Experts of a small language model: 9.69M parameters, 714M tokens.
Below are experts of layer 4 (counted from 0) of a mixture-of-experts language model. Rows are named up (a neuron's input weights, with its number) and show model dimensions 80-159. Each number is 50 + 12 x the weight over its row's rms, rounded and kept within 0 to 99.
Before each expert's rows: "gets" lists some tokens that make up at least twice as much of what it gets as of all text. This comes from a sample of Wikipedia text that the model never trained on. Tokens count by the router's weight.

# expert 15
gets: " |", " 0", "  ", "0", ")", "–"
up0:48 62 50 36 65 51 44 61 54 63 35 51 38 71 41 32 46 73 51 61 51 48 53 44 45 77 70 49 46 29 40 40 66 39 60 68 44 65 41 40 60 34 53 57 38 37 58 55 56 59 45 36 61 54 46 50 55 49 44 51 44 60 60 55 53 28 53 61 54 65 57 43 59 60 43 66 59 44 40 44
up1:61 42 46 40 42 55 26 49 26 52 27 64 58 31 35 49 59 47 72 50 56 48 58 62 40 43 30 49 76 43 42 63 46 49 65 54 65 46 72 41 32 60 63 60 52 56 53 30 50 64 44 53 64 43 40 52 32 56 62 58 53 39 63 43 74 49 75 58 47 59 54 55 40 41 56 58 65 28 58 28
up2:39 51 32 36 46 59 35 49 54 70 63 50 41 67 55 46 33 54 34 48 44 34 44 47 36 59 38 53 49 51 60 50 57 52 51 61 63 63 59 44 39 35 62 41 52 68 40 60 61 56 70 69 39 50 41 63 52 59 68 70 55 40 61 60 45 61 61 71 72 37 49 64 63 54 70 53 48 77 49 78
up3:60 46 48 43 39 38 52 49 50 59 48 32 47 58 44 64 42 32 48 50 41 80 57 48 42 26 40 31 52 53 52 49 08 52 57 43 60 60 50 28 55 65 63 43 53 58 46 43 75 82 85 58 49 52 55 53 49 31 43 49 40 77 28 49 59 51 52 48 59 62 36 40 42 57 48 38 51 57 27 47
up4:34 63 45 49 67 52 73 39 70 29 58 37 59 40 43 45 47 66 50 54 38 43 44 31 52 71 55 46 54 56 47 67 44 49 49 43 69 53 49 69 35 67 75 65 67 52 51 25 45 37 50 48 43 66 50 51 59 61 45 56 57 43 36 38 41 55 44 41 26 76 75 07 58 40 68 35 50 46 44 61

# expert 13
gets: "=", "\n\n", " =", "See", " Team", "The"
up27:30 57 36 65 68 63 50 44 26 48 45 52 47 50 58 73 31 51 42 24 60 54 61 65 64 53 40 39 45 39 44 36 54 35 41 54 68 67 34 31 63 45 54 54 61 37 66 38 56 61 59 42 31 49 42 71 50 53 41 56 50 40 54 46 61 57 41 42 31 45 47 55 44 50 18 58 45 39 51 56
up28:46 41 17 67 57 35 55 40 77 46 48 47 59 41 35 59 53 37 52 42 62 48 67 49 43 32 45 43 48 51 48 33 36 44 48 49 38 49 59 44 52 60 49 54 44 41 49 37 44 41 64 51 58 55 45 79 52 49 35 64 44 56 57 26 36 48 41 62 45 52 55 35 42 44 50 45 64 54 49 50
up29:50 59 29 45 48 45 55 54 47 59 84 34 55 41 31 63 38 45 43 57 74 65 39 62 60 54 38 42 56 45 52 35 65 56 49 34 54 53 47 44 52 30 50 20 61 65 58 62 49 45 60 35 44 53 32 40 28 70 58 64 67 46 50 66 55 56 41 66 65 50 48 26 43 50 50 51 50 69 21 73
up30:61 42 43 42 57 36 29 42 44 28 48 57 39 37 46 57 50 55 49 52 57 59 40 40 56 68 29 43 70 48 65 53 49 50 60 63 52 61 73 42 38 68 55 34 45 63 67 46 68 76 57 50 43 56 46 63 52 61 38 32 60 47 44 44 69 38 47 41 41 56 57 41 48 45 59 47 41 44 72 54
up31:46 36 32 46 58 49 49 52 43 45 35 50 38 51 54 40 64 55 32 23 39 28 46 28 57 55 38 58 27 59 44 37 62 27 62 40 65 50 32 51 47 34 40 52 55 65 35 47 42 77 65 25 46 39 34 49 30 56 57 42 39 60 36 41 60 43 49 61 45 38 41 44 52 63 45 42 77 41 64 87

# expert 2
gets: "\n", "-", ".", "|", " as", "\n\n"
up27:53 64 52 60 60 58 61 62 43 46 52 62 60 49 45 43 32 64 55 40 67 51 41 71 55 63 58 41 58 49 54 60 75 37 58 46 62 55 31 48 60 40 65 26 55 33 66 41 41 45 57 40 61 60 47 55 49 49 51 46 49 58 54 65 61 54 53 39 78 51 45 45 43 51 65 71 44 54 57 57
up28:65 44 58 50 54 85 64 40 68 65 41 65 46 38 44 46 47 40 57 50 72 36 37 38 34 47 33 68 46 51 56 63 56 52 40 56 50 53 52 56 40 49 68 72 57 65 60 58 36 46 44 63 48 60 63 46 58 42 50 46 36 46 53 30 51 62 37 50 64 61 62 51 38 60 45 58 80 59 38 55
up29:67 39 41 67 32 67 37 43 53 51 60 34 31 48 58 36 31 47 60 62 47 66 35 60 59 41 30 59 73 46 53 33 66 62 49 56 59 56 66 53 39 51 34 67 50 60 41 61 45 48 39 55 60 42 49 64 15 62 60 43 65 66 46 55 46 43 42 52 56 43 46 68 53 23 47 45 50 78 53 49
up30:26 47 56 36 59 69 30 56 52 54 53 58 33 37 51 54 47 65 36 36 72 59 51 66 48 44 51 49 59 36 53 36 32 33 36 49 55 50 49 73 56 38 57 34 27 44 50 63 40 60 66 42 45 47 52 57 51 55 53 58 84 54 48 64 37 40 41 51 30 53 64 54 40 30 44 44 57 52 63 48
up31:51 47 43 54 45 63 48 64 70 56 51 37 50 49 36 57 07 41 44 46 48 65 29 43 50 20 57 51 56 67 44 58 43 62 39 17 45 43 62 42 58 41 41 22 64 56 55 49 43 61 47 59 48 62 45 64 47 47 58 50 61 28 60 70 63 67 47 41 41 36 51 37 45 29 59 71 41 59 57 70

# expert 6
gets: " |", ":", "|", "  ", ";", " –"
up0:59 65 53 45 44 44 64 54 68 60 50 32 73 45 54 34 46 46 49 58 33 50 41 32 52 25 30 54 58 51 61 41 64 38 73 26 50 54 57 46 47 73 56 63 62 61 58 47 54 35 57 55 43 68 53 49 53 50 58 54 25 57 46 25 63 62 52 50 40 43 45 41 64 49 76 55 47 45 43 42
up1:45 37 60 32 59 45 39 60 50 50 23 57 72 43 50 55 71 65 44 40 60 50 43 26 52 53 56 55 31 28 44 63 66 36 32 43 52 62 60 55 52 50 59 48 51 47 38 23 35 67 32 53 61 44 58 57 49 68 71 60 37 55 51 38 46 57 38 40 58 44 62 49 49 51 58 41 73 55 66 44
up2:67 53 50 45 48 47 56 56 48 45 65 62 66 65 47 46 34 54 65 52 46 49 52 36 72 25 45 54 62 33 42 53 58 46 43 57 50 37 56 46 48 43 53 57 31 32 38 49 50 52 67 49 63 47 51 44 49 51 66 56 60 42 47 61 63 46 41 63 67 60 61 33 75 55 37 60 39 55 52 70
up3:41 22 40 30 45 57 57 63 49 42 59 57 76 60 52 46 54 33 53 43 48 48 49 46 71 49 46 51 42 53 65 36 77 61 52 52 54 72 72 63 49 43 57 65 41 57 43 29 64 37 61 70 36 54 36 44 43 47 46 64 49 41 51 48 62 44 46 67 56 49 67 55 73 55 40 41 42 51 60 50
up4:59 53 56 50 49 55 40 33 75 49 22 43 41 68 43 67 74 58 43 40 45 45 64 60 45 55 45 61 43 34 46 50 60 32 42 50 59 73 53 57 55 59 42 52 65 67 53 45 39 66 48 47 50 47 53 48 47 36 47 48 50 57 51 65 52 43 41 61 53 35 57 28 42 47 49 72 29 53 21 40

# expert 14
gets: ")", "\"", "'", "ti", "s", " ="
up0:51 51 43 45 41 37 53 43 55 47 46 49 73 40 61 49 47 52 39 42 53 44 57 56 63 70 45 41 55 68 44 43 50 58 50 48 41 41 53 54 44 48 52 39 43 50 22 63 55 59 54 39 34 49 28 66 59 41 56 50 49 74 31 50 55 34 65 71 24 58 35 57 69 57 57 61 40 47 63 58
up1:64 69 62 59 51 46 53 75 43 27 78 44 46 50 71 58 53 66 48 44 66 38 59 58 66 68 45 44 43 28 46 36 33 47 51 39 36 50 41 58 32 59 57 44 67 48 47 37 38 54 54 59 61 35 57 69 47 58 41 94 42 53 37 58 58 46 70 43 44 69 39 15 57 51 56 48 51 39 53 46
up2:35 48 54 64 43 62 43 62 33 43 46 42 56 62 46 39 60 50 46 26 54 82 60 58 59 54 64 45 57 66 47 32 39 40 58 41 41 46 30 53 47 62 54 34 45 38 63 53 52 57 73 54 43 58 38 67 51 67 48 56 46 39 47 47 34 50 69 49 56 54 40 20 71 38 57 44 41 57 86 63
up3:70 44 52 27 61 41 69 64 64 53 60 62 51 46 49 53 48 63 51 50 46 57 58 50 32 50 43 56 50 45 70 35 58 63 56 67 37 38 38 52 39 25 62 42 51 50 57 44 50 76 61 55 44 39 63 66 68 79 60 69 70 62 51 47 38 28 43 40 61 54 47 59 61 58 62 59 77 45 20 38
up4:54 28 53 35 44 69 60 67 59 60 52 39 45 33 67 43 69 30 45 43 34 66 48 45 52 66 73 09 48 45 44 39 72 65 58 36 61 27 36 54 57 45 43 69 27 53 79 45 54 57 57 45 79 51 49 47 50 51 59 31 62 45 46 46 50 59 40 55 64 58 62 66 64 51 54 55 34 47 45 53

# expert 3
gets: " of", " in", " for", " on", "ed", " was"
up0:46 48 60 57 72 49 47 64 54 35 60 41 52 44 60 54 43 48 59 66 58 42 35 57 35 55 46 52 57 65 38 41 58 35 45 24 42 62 41 37 46 25 31 56 50 65 31 63 72 46 38 46 35 45 52 55 48 44 49 49 39 44 47 52 84 43 42 62 42 46 41 45 48 57 42 41 44 57 10 66
up1:52 54 33 63 46 70 45 75 60 57 29 63 55 68 44 50 49 55 55 51 43 61 37 47 69 63 56 50 43 57 44 50 43 51 76 44 50 55 41 53 61 28 42 50 70 61 32 54 29 69 39 51 39 63 51 60 41 53 52 72 77 58 71 69 47 44 54 51 54 44 50 65 64 50 19 52 69 55 58 46
up2:58 44 63 53 50 59 55 29 68 37 48 78 74 71 47 63 38 65 69 35 35 80 47 56 56 63 57 53 49 58 41 45 55 41 71 54 82 37 55 47 38 71 69 37 45 41 61 37 61 65 71 44 65 56 72 50 53 31 48 50 59 49 50 57 44 42 50 54 43 30 67 53 58 58 53 29 41 53 86 44
up3:47 51 48 45 54 27 38 42 58 47 36 46 14 41 38 41 33 45 49 50 59 57 46 58 54 44 60 56 47 70 58 47 23 52 54 29 63 49 43 18 30 32 56 49 62 36 21 40 39 60 54 75 55 63 57 28 48 59 45 49 48 27 34 32 40 44 48 29 53 54 40 47 66 55 40 36 61 33 40 38
up4:46 50 54 42 47 60 41 20 55 55 47 48 34 69 49 62 64 59 43 61 48 73 45 50 60 72 48 43 48 61 56 52 41 65 60 43 46 37 53 56 38 59 91 48 39 41 42 58 47 34 34 28 71 42 42 56 50 48 53 37 55 62 50 46 74 55 40 46 56 74 38 84 53 62 35 67 52 59 68 70